config = dict(
    d_expert=64,
    norm='rmsnorm',
    init_std_qkv=0.0531,
)
Below are experts of layer 6 (counted from 0) of a mixture-of-experts language model. Rows are named gate (a neuron's input weights, with its number), up (a neuron's input weights, with its number) and show model dimensions 0-127. Each number is 500 + 25 x the weight over its row's rms, rounded and kept within 0 to 999. Numbers have three digits each.
Before each expert's rows: "gets" lists some tokens that make up at least twice as much of what it gets as of all text; "mostly gets" lists some tokens that are sent to it at least half of the time. This comes from a sample of Wikipedia text that the model never trained on. Tokens count by the router's weight.

# expert 59
gets: "10", "25", "20", "50", "15", " trans"
mostly gets: " trans", " Trans", "rans", "50", "100", "60"
gate18:470489500508568542481537516522462535486491480449435477548488524514520494503468534477509570521525481561515498505543498490523524517504492516486486512483499491557500475456540512502504518506514503501492505480519482493510498469503531498494500518485485530456513523456487511499481480466470469479507521468494457479485494486510489474491507489490516487513485473505467461463489547542512514513494
up18:487529496510505542530501519480500499496511479481494478486486501485541528474481469517494541504527534488520517521515488547495537519523496502439535485495488494504523464524497467522503527534492489447494504524537477542482504492545496489501508490520442481502484505462496514491499510507526479528547500495431492544558504535515502539430488466531506500525511535504479467508463502527529508517493
gate19:503454472519517503516540491492514509511518518497516472473500519538470486493526468487514529529519533509489485558497519491465531501512509501477524505514497507483508546484511528472501484512475503458538499459495499559506455477412564541518498477493487506462479517479508526485525524536499541507527487535492513530486516500462519469509490550480496505504495501543468521447510483499505512497495
up19:527526467480494485542539477471541523487476520492533510499504530508466499471485476522466524505507512469473483563526499503498566547487503531474468480521479483508496510460448546493470506481458531501523528511484481498504477474484521512479446540512493506508478487475496520480505516514519535445525493514492505541491513497454533469536471529507497493516503469548494513483511488484489517535508
gate20:514511498511497478499523533497472481488463514482490536503492475512476517478484493512499500504495486541504494472515452519514507545549521522520549531500482537499491500481485453465460526487492467535549449547572485500515544486494518509485494485485497482484486508486453570493495521540481478495478518529542502460532462498477496496490515499453490512520491481528481498509479460512523520536513
up20:541469506512473509483516488490457535518496443517502481530480543480496488515527513492475515472472488503484491565474488524503529503518522478452521486467509453469533492518464526505565507548502545523477492503492517508461492481513466515499466499520498509503509543535467485517523484481462512485533478489475512542524536482491517520534531502513473460467489479463502491518477536496463520497502
gate21:494487547483476489481521482531456454484495502521514488498529481494534519507483467483456542538515525519499510523496545534489526463551479466485521456524503503499487509472525504521496544535520516491518503463470461531467506539503483503501480498503497470515498512451504495516524515464457455492538471469501498536499507496524498457542523540490550477509492520511484555511489500482502519501535
up21:463496548509501484486465486504478455488512464540535548465503536468537531498504503531498517434511527504468484492469513508488495541515502523534439487511473492491480485547511516497495525521493522497515525477506494480481509511497475506503468529511516492487492523479542521491503526522514489470512482495504469528463460466494473529526505567489502495501543491477455523461561505529490470508505
gate22:490465478510507474534500522473510517447492514523477457464478533473473504498489545520528510519509502550501480488501465485490501491520504524506499490521451521479520474493461523484498497494470520511505504502485510472453465520505529510489478528501488481517521520527517522516483517491542516513426514511452472501484498472507507498512508512516545534482466474432440487478503475556543516534480
up22:538485464543505530538517471466534510502495537503493436476510504484488440509478504483533512507462504472496470436479485485490507518510500478499462464531493530537488495505460472494477488457501540494490532536496475521466490482474489502521501501474535492519531496526490453508508475549483546527436509525503493471495534487501512495538510466523534485464510514522500499513526492491475497509520
gate23:479487514489542517498471494531522496514512504512474502486521492498516479545525463460512530532481492474560527545477503486526485458463476525499526486557486498495497523506537496531507500520540500495530512491506523565462521477499519489482479480527462464536529472520476528492511516503530519506521469503516519524502479552502533515508503454529468529508475524458492497562463510487531507497510
up23:524479512502524522524485520489479507462540471486461529472500534489476534523531488478486522481500530512489456484472481535494491522459542509486480535461462492495528511525520509574492507498519476486501501525476553493528517509499532533529507510465489538528532493498521554459509538523489534558496478485526508529501513471547479518467472489470536491524499496489475475490510497519495466497492

# expert 55
gets: ".", " | ", "–", "; ", " ", " / ("
mostly gets: "  ", "⁄", " / (", "; ", "; —; ", "%; "
gate0:523485446486522468469521517519473490467523452490492504543504466481478476498500516500514473540483514537496492532497514497538539480496515466498465485465502512507488493496505518527472549542473510463482481491486505501508504512482515518517482477518450511485544529483496508524516525462535544512508471484535549549509504523489551526447492507544546526508519523512512514495494493527453460510480
up0:476492489463526510507518528518480494466507516508521503519500494531497500413515489459477512578536508512479555483493493515502515551528514484472482520528504476490489480499483496484456504504550520512501477478517494472489480511509492502502529482477454526474504488514493487489515525540495500513544497502469462544505502525520480482517539482549507504455528503546547480503464494507479467470466
gate1:521495539550503510514453534530534525508466508502513498484509501517486472510552530486479483502490470482534486487524467504479519530474477532504528527523460519490520485453501537541514468478486529504504526510454515502534541517519478473520524536515525505482492510496495461507468488522534488506543500500493488558501492492516511507495473489557472503447483475515472507449514483508519530517438
up1:481467471465510486502529511484498515514535468452518532477481499501502491547472539493528509468498522545519466476474483473503509472537484514512455483476514487480512508507495496535563478503447499487477471474503479518483481485509558487507508422536486475504494497510501471519536498475510492534474520511525459488490527472477523514477470522482543520496529504475490499527547467471477501469513
gate2:493485506476506508511554464487521462528471473486489523471521524486517498519474542523498464537485497458532542518556453563518532459512544473517481513509485512470529418504512470510476554523494467462512478502514492499497495493521478498537501481489473512488481480513513504507495486496470505536483502529493461485528523478489518543486500484505501484497485500547504517472500502510455485497466
up2:497496479532510462526446523524498517499489510515503495509476487514467529478518503478481527488457479508493484502454491538476469530543510529507562484522487487488495555467493535524480482513498510531487560499438518497509512482511539473483518547524567501507472518496493495468507515516527527507516469531492497531499464509511510468539509519508526474486521457486476540514474516480548477506504
gate3:489436490532514491510464454537503539502516473528499504466568510500491478500487495506557532497488489497526493498468507494499472465564514491508474504473523543497493520491446499515531498542531528488466497484491498498497511460515532464479541508511506553523480474502505480465482521468503503497493489487486471499529528452500505465474494522507510480544489509492505495487538540463488476466463
up3:500497499502514503432503553479534477519471513529493511488505525480443514484468509530537481511494497449477466525496467541488528522531527482470498521516500468463528494495548494483495496426484512516503486485496508449463517535463463514498520510494499521499474500516475533514462522569513515514457536522477497497500475525500500505485496533476523485471520462490496499530512485501505489532527
gate4:458493486490518514491537500539507506524509507458474517506451460497521497438532550477489498494520500552492516534517507495486490542482478549471488508555495513494495477480504529491490538452498511471480487486529487530506488491453486527535502448535482475482524496502531561527508495493498525469478524470520515516448506508496480487547503525485475479487534478491487494533539486496520521487529
up4:512442490492508485508504486491511490486487477503498418507516496509496500529481508510526493503535479480525476521459511528564532466501508481519493513464486491495538464522527472502506486462497513510467480577471537468468484517526530481449513470509481527522492505481453480507527538494513469491498498546512494503520497539509522520504495482516510502474494526436519530483496543520470491534515
gate5:516519509538510466539540502491468478526506515506498506472478493460510478493555498500503479508471495452469542495535492494513498470502526461517498497496483474501513501465432463466501484499484485506530515500513562529504481496498512488479534520446506493511480498506514506485504459458474471475446533494514508447491504492521515565491481561524484479462511506546496529467490524503521510495492
up5:546537517466511439515491482494483451539503463506491529498467484470555506495485476476481496542544494472516547494537495503503492469486503462487515485488494478498485508514446494486537528494481494472470509459457524533541463463479518508487509526457468540487502484506499499485528506469504477487488528491514530493518521477502496511469486520509519469520526457516518522480489495494570528491478

# expert 110
gets: "0", "3", "5", "4", "1", "7"
mostly gets: "00", "m.", " pm", "05", "06", "03"
gate0:483535476481497510464564496535531502492506491509461508521487493506511503477524525486480490565489550482475527501487463487476570465494507510498495511502527472508467491516516498533474492482473500495457490446473508485534480501466506527451494507512528448488504469480482483487521494514483496487498474496496503431481514474517523500503558440466501495525538495492474489534483499503474536498483
up0:506460544502501508550488508519462509495509472503508492475524528484503461479519501483501487513484515514527458488530537481484463521500503529551458504521482514506509499479488508500471493463518468509561492515506502500517482490539488459486470518471461545480534531558473515496488486481522533526502540532472482532492498501577518484513506464510468497492500488514494523467494531500524493473570
gate1:525467471552479491478489501471527538525516518485547460487522493520537510503510485470523453485464474503557481507478515483529458544479492494501487508502462514477508524478513490479551491469481511501526514524502483523513513474507480479483487485488474501473493463534486459500497518507476523534476438499515588506519524494519527486484496528530491519451500496444497516470512497511516503479491
up1:470500482493488458513545480468467447534520505489482458483548468469504539495492475496493499536521498490491464462482488482512506509466498477527520532465479488506482503496532494497518478523519480477484506535514480550513502456533483488477493502472466506497514484496461536473479485494510582570479479479464512463516494496544508478482461489486505491482536515488472503469501514527499468471513
gate2:489514521510529521484526509537476488491505495490539518483539516488483474513501517486517481504408484468517486553521460519542513447488500501482480494508485529402474511525503475474539515494492507492497534484478488478524482478477496520492501504528504493503452526452487479503532470467505485536495468552501487489518502478445500510462499482477521509504488509481487499464513481528518516504472
up2:509547542496543504493527533512507491476527501499533520476542512473482483489486534508519505507431506521493472546452489508508544432484480506482505488507496510466493509520515505517534491532485519462516498482457511470531504492496493506480466533511531516502525488496453466481522475443508493528475480531510463474500537473453511520474536459498540491512536546488473498510517474505498499502492
gate3:475508526526500522509531504462495485481547526468461515503457540537496487553492480484500531473469529548514463530502501517493500506540528460497499509479525495494466501479518491547511509476437491536515503552510506517509483515477483539484466457473515467537506500507489484552523481541505496480501498499502512488467471477517524469484505540461479471517514519525485475540495548511530514501488
up3:469490547510526506496553524516509526485513500494521498522506535507488471513465483512480494479463535483456485524543498513514523510504526487488495502457514464499501528513469489525484524468475483421506494527512516455506503499448459510468481470536529516464517496471445515472478490551514493523512504476503473432477536487474503472514490529484468496516518470552510493489490485494496525487499
gate4:508516475500526444490527497507555502448498512491508495502530492525476492508490533539511483455508518522518491506483504485512497501548525508506533528514491516478518519488464477528457541434482514507499537445514520529515511497513488475488475496536448494464513529515506511518528488542503491478545516495488503564482500533476499497476517559510517503476520515519522481535476483458526492536466
up4:485504508504512460527494477499499531536499508524532517517491477503472490495483505545485443460497522529447495515487523547493458496504487470464511491541526528476498543520488482477488507475516539508501509516520498480497520488501434501531470483493503492482537536486493502496474465484473500470544464466543477559507503547509510493534509571497506465489509522469516467503478471492478509530481
gate5:516489532485545524508523521531519531493517479455503523472513477499478495505535500439492508511529495475516477482470524489512473513491486544501501561495505494541487484518516528520502511507492542521496472468478497506523491483544523507526493517529503442496489532483505505463508506515477485515514499451549463524524494433531518474522514444538515477484536484529462495455523492487487529490535
up5:526533479497487483490492487495522480506497529548474535456472563503514453484518484487492528494487530497489484516529509497481495528531506470470499465493509514482523503526503488503487510492484449510531506513499565482492477514514492499493474541516496561551483495534476495517546488477511479482530549556473506472510486508475490549499492468457489534515476521516531455506539507503555499509488

# expert 102
gets: ":", ".", ",", "′", "°", "re"
mostly gets: "′", " ob", "- Coordinates: ", " tre", "- Location:", " decre"
gate0:527508503479523508516501496533506490491525496514458502507542511502537517495501535464464514563507488513532481468479512472486501499491425515476473493461485530480520468439518506489471563505510531456495513472521513518515497489514491504519509471527446513467508515480511461467501511486526494530482480532488490492518475475506495517521473505440547541499526496480484524529518544480488526470520
up0:499508511501513507559531495504538477513503501478499466496527513480551492512526507455486500491489521483477486480479494474446430464491466487477495500495491494460490468456532472463492493475529522481459531495564522554511516527490487495506510524484492495506472491500512496480481510512550503512467486521477470511514474513508510551534506453505513504497493509417483513500509498475490550485520
gate1:502484482484505492473536508506498479499496482473484480507533512557487548490468517496502526474515516539466537503523519498514519466503517498515475497510488535521494517427555504500501521507513502497582457507534522499544524471453521506475522479528531486478524490484517525504535496481476472527509509501565528495475510512474541497464527532517475536474518520506500497497552499501477497468496
up1:479546502485517503505482514508505521501524495527485536501506512482517484496508488499487515544519474496506479493465528491474477502501515510525520502523516487492468489524462477503446497539459522510439499532468464498462500544555515504519509494485470521523511487479500452492453494562491549493483489524434510519540457481517469476532483459526566491496465475489489504519487496507520493528514
gate2:535558492520503546531540512492508488511508481504517491486520502493537499462530502495503537496489519522505534477478463502514467498507452537477465494515480535499444462446480498472500505485517495493491545506497549534513502500508496477533537525461530530514485494492517510510534502514499519515462502505505470542513509508556521517518501519494502527471528536476510534504466508469493518434557
up2:514514462490505493468488508456481498507490485496534557499501454525486493520529528540514512481541520513456510524511530543493507430539484493510492492524509534518497526530485521463512476488531504527454495501472533494476509507472491518473507559486488482502535467482539539521548440482456492481525502490471520490495529469550511499489523485521519497495476516514533505461485516506519513500529
gate3:461492509496492483461498457475511536495507522543477464451506479492456459512484479541515511494469486534517499444509507483544478503500502507473502504508504557500484523485544493493516533490498492501499496486505439474531502527481491490507514549495510471486449503486475551489457531460525474521508490514494473530514528499524503495516469513563494499493502536510526487558480469520501471491533
up3:536504517527517530534501541527492467447528520438509483526484445515530550525511519512518503489520544522463489528429511512498513483505509522494468495508525453516467514523504516496464517513522533501484504558510497487477521474515470488481528505572492500491539499499506501497488503498501499531492491476512453506483484526510522477528504499475525456503544507441492500483504540494497505493495
gate4:488508502476479515487499450521537530478528470488494505506521493525457522488474502531534539512482471536459504507497489547531526452479510456508491502497505573469476497465470484536515528510499521468509459473496498528496518503494522490540476505509492445496470526531507539493431509521482489493522485497506524493501500505481511494494475501454484501524539503484542478462482512457528456483488
up4:484522458482480499527482477495506536455513446495483504527501506521464530513482529580537523474497507530435497497502480565524497507531519502483490463504502550469477497520483510540522515496490462501491498495502504511502519526469517517558485484510478467513513553521504466522459519531513497504514484520518516498490481504490499521509473470442537526505529508477532500515476513474525490519526
gate5:532513467498545478492505471528487474490511523466470475468558519497467496438469504524549485504443516514520539523470451521504525452504474526485466497497483505494512514470508510493544526498479498492505497461501501509488538511434503500540476538510504512497493460498515512499476540517521531526504524525497515491479501503493536512505509499519520505465476500569526463549500498498527514491515
up5:511522528487495517486503518502439512501473477510530516520471499489541508500495458505503484502481499486502507481508470544496477479519544469543531482495491436489521472478500520504509525462476543524496466512499475488461495455522511501471509491505511515502475453513469471468478515517512470484485527486527491542532461478462488474509477555491498497526538525447513511483506493456481502554445

# expert 122
gets: ".", " | ", ").", "% | ", ")", " | ."
mostly gets: " | Apps | Goals", " | –", "d.", "* | ", " | Star |", ", U."
gate0:493498546509541496519499480495510486489505526526498488494499505538483489525505539510540523491488475495496507505482556522522524463485510501475484524500498535506463479489447505514501477545504503528496537485538506537454486497505494504535506489505414506523504466494486472516541510460490482513518498502440475477470479542489524508468464551524496516481511557452520489518507476484508468538529
up0:453483503541527566496487515463508499478522520490525477502507490520512454506470516505537508498474498507472491490461532505524520488560532518479478486491544491464466504486492470515525503511503554523482484463503496482469504534507546486502536482497477450468481486522507507518522510504514434515510469487478465494473526521479503507501497517537520485524451520439508480531519517549494487507516
gate1:498531480467507440536454517520500497518527505531472488508465480506502560522538545514473493501535489531513446544531517524497518525481515467497516485500484502495534471487528449520481485479434484522530508535518508489512518520477506515488475512514492491526509549477464481508523516488511505486534524498520480541459549553499509508509543472492520480484461485479476489518517525502506499526503
up1:477448517516497492494534497469485520497487531513491526518490481512541463481510482498516531518519495455501526513517526470483460517501489538538506522514463520484489523520510515512430484528516505508506544486527530505527519490503481537460428486484472468476464494479537502490517530468508451493501506479529473485490484501516476470530509534466430519525469525509484458538488499477506490493522
gate2:531467509506516497503484472496518504526503526491480524500484489485506529498490493456473518464505516497524494530502497564511485504520514450542502480508473526494529475462516461520490514522495483517493430533502489485540530475500516532523460519469529520526474474490463494484524479531476463507526505467520476563503500468465515509470525456485528466506493479471495479445511498470507523558508
up2:514466493483502510501487481487473490509498485516462504487518488479512469496533520499476484503516548503474474515427505545463491466519509474522465491472504501512518450495500454547531509482528509519502456512526453525499487512468439494505496471472507459498470546515512476488510471515490438488487498460504527516485531420522507492484529469542499535518512485517498509503502524514516525507503
gate3:458502509515487482503511532488477481476516502497469484514520496503542472496518480520507485540433530503486511474493514523487500538483524511571479493464509517515449511502491486517447519539515487477469478528495460562516468515522471555467478507543488492487540552494499517486519458513475482498501464499499526483510512428533513484510472489482504532526536508505496508494483504480522497485495
up3:468452529473504469502504481490511455493522493471476492479517480523479445491466491510475508510526508473482481514491520535471538466526496489509484511527464514479445497504544502519482504530484459487513486479506482506504487488483463510404504479464475543502487524556490531498472485498480512499500497496509500502455440488550519490492492496504482486533498484542505487489487464484555497530517
gate4:518476525576471470496540515535527469507526507511509467494531494530506480482508489538489470457520486489493481513496521505525557512521529510508470547504527526508503523489483497500481497541516544542504487578489548523506536553560481500513490490564479473490463476509468523501514470510533505485527472490519500503469491527517488495496487521506498522508506483508483510498526472479500528494497
up4:501523518500515488442494496495508540488515524477528508520457538497500508559442515467524514497477507537490523491511482499480499520460511542542533495472518483506527515462530500488469501465497470471489498441482478495483511443524532505511514482456488516512499517490527515513491448538530463505518558538503499472490481502453509505492499516467468486495511491460505523475496485479480486459462
gate5:488520494509492508512498496485521471504512477505488515533505521538525501461457487503469494484515487537519508477485468524505536494510552444493534517475505509504485489535448461500487551491529511498537504525497476515501479506483501498529493480516506467477482506522535486543496471531523474493527476503564524557526471486527490538467528488505526509562446479519478509547471492535469510527501
up5:519549476516494477501506520530517500524508499488459514486501481465497538517477530522503525465446503505467483506553467485522485486449534516505497493488494498487523493481533519502542491508483473497502503508525456502491518539492501512463496517492587518502485515471470472494485512514514503501501507533461541501506546537474486494525517525464508486477570483536533538435505491522517503500485

# expert 121
gets: "ed", "ated", "ized", "ted", "ised", " released"
mostly gets: "ized", "ified", "ted", "ised", "ected", " based"
gate0:488539512504524509509533475544525478508479504476475499490484496460514494494513513509459488558549494491518546488482493491456497496491495448477486514489533512496517570512440519518467472479458476503491525496521540520527513462508524451527535482467522513500495530545537506496513508477507465522467463540479467500485486488510530463517505484500513508499511519531507492532476494504463545523521
up0:516501514449502474477481513529484549483518511534489495488485537481502496523527490442526502504491508497487486486484498505496513526489498561543497487477479472487469473508504555468517487494490510507498530519433511492511491518529517506497520505526508475530515488514453513480472502471518557500555541495503529493534499551543498495515493513517518530492538516470488508505499489532489451574457
gate1:492495500512476483519549532465499509480503538514520482525522517466513504476565445453492504501463531488543520502519498523516543473516488504494492473541514522450489520498523502512509541503523510489516556478508474490521494539508530502505548512485518493525503540508472488523481486485473488495480518519510524473522476495490526531433470524489519485490495461547479489455514527514445472521497
up1:483482487494549534488472506507515522513507455492480523470470492526520475503503551501518513493496505499481466543480498528492459512485515465519465515493528493485536478513466494491500468528482462527490536504507504483510496408534492521483492475510512515516529434475506529457518501524513546500507521473504486547465505530539489468549485500520468496511508545483507542519499489505512514466532
gate2:514521499456518496458494492507529480470508484513509493491521483500532508518528527517492512488522464489526528502500450465513450552495498498477482502429503462513511485505501461505538533515520493508478507484511520492482491516526474504477498480494506502504463527449491524492536512463466521487443481546490485507524479518486482473512484510523546575473489500548429490516486522473482475488509
up2:520534513508525497441490490527551505496495491509534528497532479456537483514557493457526532483508492547515499543515516534510473579499495482513441526484469480482463529494553496505494507509489541481480478462507520509485485488483482550492506509511528521505495533478455504510491509472490536453476518557500496495536495489486500503499451527502520508504499497529482494516497526507481505488487
gate3:517472495456486484505486502519537520501509508447512489531505512525458495534522464474511548514519486526502536513507561537493511529517519506523491533538505493471482490477477487513487511496433512459519486504521482555520542468530506494488534477509487485462479512552518511458520521492515495491521446465508535516527477478526525463470533514480487505515495471529465458487520506478475512488507
up3:476510484514521542532493514510521478512493482476455501488487465541529519472461484494487517502500499511533454517452491492518485503494485516470481466494501502496516469459493507506484457521498518524437499494490493483468439515468486506503483515492515450487533472518491469551505504546464511509467557493513467462451476537488489519494470497510492444505473503490488556508462500518518533487516
gate4:495515544503482512504514505491441524518511500472482479503526514543556493506503504483507489519470508485513486498481500488508498491467475521548534535532454536517511547488511507530489550483529511479481465505478501503566470555471445472497505498531518508503475510493504461470500469510479551471494491506559520510509537545476500562505479493479508494488477497470480514508491512487514490458480
up4:475524468510490489516502480475459502506512508480537466520490487549493504493473519562543511481496503519497545510508515545499549417540531481498513529522472496514516487498505507474417507493476498517493465524514478474492517499497518460508479496471499501488471494539480477494490532517460501516529510480505520512516517482481500534530467507471452510428479493522503490484497487488505503459517
gate5:448499515542534536505558512539529491470449464496511532480468524529471509484527493480492532529549485487476535504498515506476484479515510489467492496525496520510535525503540496526533518472515470511498515502520513498532487502512530530499556517485520531499461556529505488522486483521510444483493512496516491555486468543497493479528500526495468478471496518485533469496516471482532496458499
up5:496531509523528505479522505516513528498505502486456496529524515489511487491508535509480512560506493481487529510486498505495515520472485469534486502555525528516566529477535519495435444488528475488481514491516517512549533534544514539531524491489476511500500521519508492517476499512522481439444502537502508525493498523532507457561505524459507536478509497512486474533507520485487512483516

# expert 72
gets: " of", " by", " with", " from", "ed by", " to"
mostly gets: "ed by", " by", " with", "ed with", "ated by", " According to"
gate0:515498500499532476507513512493501499474523481513491510523492494484478508523488534486522529471546509535486515507500474515522519490458513533464548498472489539447474482512444503554523560516490533497518532503489430489507473503503518514489543497563488441532496516502481500489508470489476529504546516501476524467521523462472495507462514469486504539497504502509478468483483481539468526507509
up0:513483452494493501541468515492548477525486528506501477495490474481490512552484507466495494509500484535510473521514491517503492520514509512538480508520494470495489464487507504455476516474472499518528515552535474444469497494474484459494464473460515472445468528504513510492445499509470503530519505513478497529490570495545479518519499532506477511485500485489512530453488463470450498546490
gate1:461478539515515521528484511496496526500487514533527470491503577522494510521493536512527513471480513494463493506484530538506527483492495510506509505495408486512513537468483462516490468493503511501497516547540495424529503488443517509453490525484507503452539525494483473503508537466501492493540514504517466518497536512502486543489504487526487497499502500475513490487517529544521498479480
up1:511518481524528473501466536537495486466496498507491519542503433488484533499482499489494513502506498508473480592492490507531519531512492542501535499540482541487496495513492525523518508479490527489542537467446489444469500489516506535507509517535532482489536514507494517487527518497484486469507470525519456471497485482464507513506481513502451490457537519476459506479479493499496496552526
gate2:472501514477510505514550515520509483486486532491532440516488481469504500510498519467466474531537503501454465478511509515506475496502529490475481502492487482494499470500534487465510496483465555492497492552533521501517514497533546504496540499454518520446490532509516482520465509511454504511538506478515534513480523514481497562504464509532505510480496529536502519494567534521454472480477
up2:509531517516524499520510461480449550534496473485473522477511520495522449511499477514526567511536488526551524507463520494485525476487478506495494490515475521517527474499484513511511522498520470504548500477455487511503455466473524537458493471493468490535532474483497486504544502527527487455467506527485475466517500523472501459509533487460484471504506493511518464477475481472532512534478
gate3:506496478495491472482522531497503509488488484484487487515502515547542517505501531510518488475502488529495512462517515502520491520546500507469509503473458502493540457496495477501490510455501505506491537492524495511465537499479466496511493517583444457496474498489491476494531533492510480496513514501425519456516517485467498501545454532521489445491527487480493527505510560545542520521485
up3:511551486536507512576520485486462508532499510524529481483506474527490503543530519520482505498468554483479479528468485512499480485506506514523529491484494483465496508557495508467532493520534487507486487511509522447498487499489445523475515515504535544524517519463470540509476461503521535480488507508523492490514511481541507432506522500497484532545527517484505497486450500472497529464507
gate4:476469488502517533472515484524491481497500534525492539503508489492488507526491541485485495525508534530488486498467491550531514521511493483505503507476537519505499534499476460513499517529496510519514492539478507505477510535486502520506457508490431544535492537566510472491521489462493474486568487491551477532477499477557511519497508514576509453516502474504525527485489534505495479503478
up4:500524519509476438495495495469503550506493505533499493538471482496546495503487480485533501483488478483489504466530498468531507541494495482548498488534517479508522501504524544503460474489493473493435478476512458469492507450514503494472527484463516446495498498457481494536490450526451479460508515487497562496502510460506501477491502500470481518522504529485481464523495489548512481533480
gate5:507509515478492509489503476468524497491488524536526450507505506512524465524504495521491519490438491448461514475492499471539512471511502510503478492505488499484522492474501519468504489525537464510453494511537543491527491475517473557442522504505521489473468508529487515527509480530474510442501553507541499452534504539521477528469479527469499555505490549532513474510484510484507475496507
up5:509503510446503553495538495487513446448500522515511466472521480567508526546525480523462508474484516513506498495528511516497489541527518489485465472508489497491567490500480469493497466513512518506492518487492502488524516455487531475447491528512448533467508532510487485528490482531440500480458474486535544522503483496517514493494508494498494525475517530490481480513468511524499480454505

# expert 45
gets: " two", " J", " three", " other", " several", " four"
mostly gets: " several", " many", " number of", " four", " three", " five"
gate1:520523461480477480473527510545477486465530493525534503536518462540517518476478458500522522508498508472528513518494524469458487513491494505482507507522505499471536505485481502499472498535519530521528537500506495493516492523548488465516493495530497534491467523471453485518494519484520545476485525515507503558503514517447508600483467471516512517506494501499509526539493467479544525495493
up1:476506462510509510509493487529525527548524436463470473518536490451523489513506526537521471516483471514511504480515518508503468535479499455460496522445469516482473521514483480511512494512517552493470464502521477541496515520493522523515498511498477463483495483473523464473519497493495463500474485478508532464436514483477498507525483524471499514516492475447484490559547471508516504490486
gate2:557455502440488499470562501511526525492495499470513517489494477535517503529525486508464472496542500564505502474502525567508491519499460523501520502498509490500536485453496494524484545533516513492495491534459488528535481545489532498469494498499491521556477532481496472504514475510522486506524515482487506494468486507500496482511477515524454475532463520470482514478536504497469460502473
up2:532522528545513495496506502495501505487516485493513489525542441505516445567490552494494474482495511493506484475474512481538479495507497492504484521498468490470500573452514524487481492466499497490448485527485500470487484510506539498474488504490504537491502517473490464537526490484459487481465504514533467471479490524473504533486436481465531513465499493456472503479541497493485484508456
gate3:499521471490493519469504484475465505468540491463466520527501493498531484470487551501513476528472511479451515510484515466470466486496485521509472498491547502499486536498474526489504507522508504496459499491435508514517519513520493509518477515445498518540489516538490467501522433508517502521516498526491523540541510514494525465450544468524470516522542521533500515530500458517483530513542
up3:521466541502498514475496471542515524491489500523503538491510554534496525492524485470453538512541506459470495509483505504504526490519493454503476535449518484504503494538524510537564490484517480505498416502493501463473511482518489511509481526522477487527532490494505518485511493457497489447508466500526472526489510511495506493503546502475552470515487501491550493500516557498477488503476
gate4:540555479517517534491515509472493466519482485494486497511552474493520486468475489513529517467552516476488512501454521471530534479523502514498515474487525512460519507487536535471502505507532506498471510498509500478498501503455518565482539523492489489481470538505489478504543487472436550485496503527546496475511506505551481522501479480448478512456491525487493500510537489505474508512541
up4:524540536516542476523501510510509575527521477517493494483435519505500475533460532501496472493448509493500518505507509509518474484519513497482474502508503516501500511487516490487505542487541483471492529558545540502532503470533462485480465479507509530526476476519485518494477530492509499486500513503498434503534453512472515509516454516468497486468511512457501509519490550472551484516497
gate5:466495532493500482509521507522511513528570479526535523523497459568496513503501514536502508497488504546516515483526543499465508477484489493552497501559516498483505535489559483524497514488489487494490508459512511464559453488506502497494558511533507473508494505554500487517526523491519505493523469510526512475533477537503498487466483545441488479505513516513483508460505520494500513476474
up5:538528503498522526488491482492533472438469572500449456498523522487488518495512498508520492516503500467484502498459453522517496532508488494514489496513504498479493493506463489506485454501494515488441502510554500514438507467511514517511453505502511520495507516509484509483484476473478544503462542490528468510521491469517496554469475467500468489475500492533519500536480496495487431484535
gate6:512490470435502522470512502485505483514493503511515487479546522510511501475493525518512493502458509473511509452521546504448464500535496518504532515493475491503521479544527484485496499483508526548519555473555465525476515508488498482532437490506469494488465503509496527481498503473474489470505494478479499496491419501528514534559500488493446461472472474479511501532498487500507490511517
up6:495520504521502528456519491514480460490517493503493559529501505498500501475534464538523474498508504495485517482518528495479495505492462499456513513492491472485491470506547517496526475472484555495480470505463461517482483479491497541457504508473468502512519466548468501451503542461501477435507453513469523454494467516479517531518501506497498468512530468497515481557498485541529527486498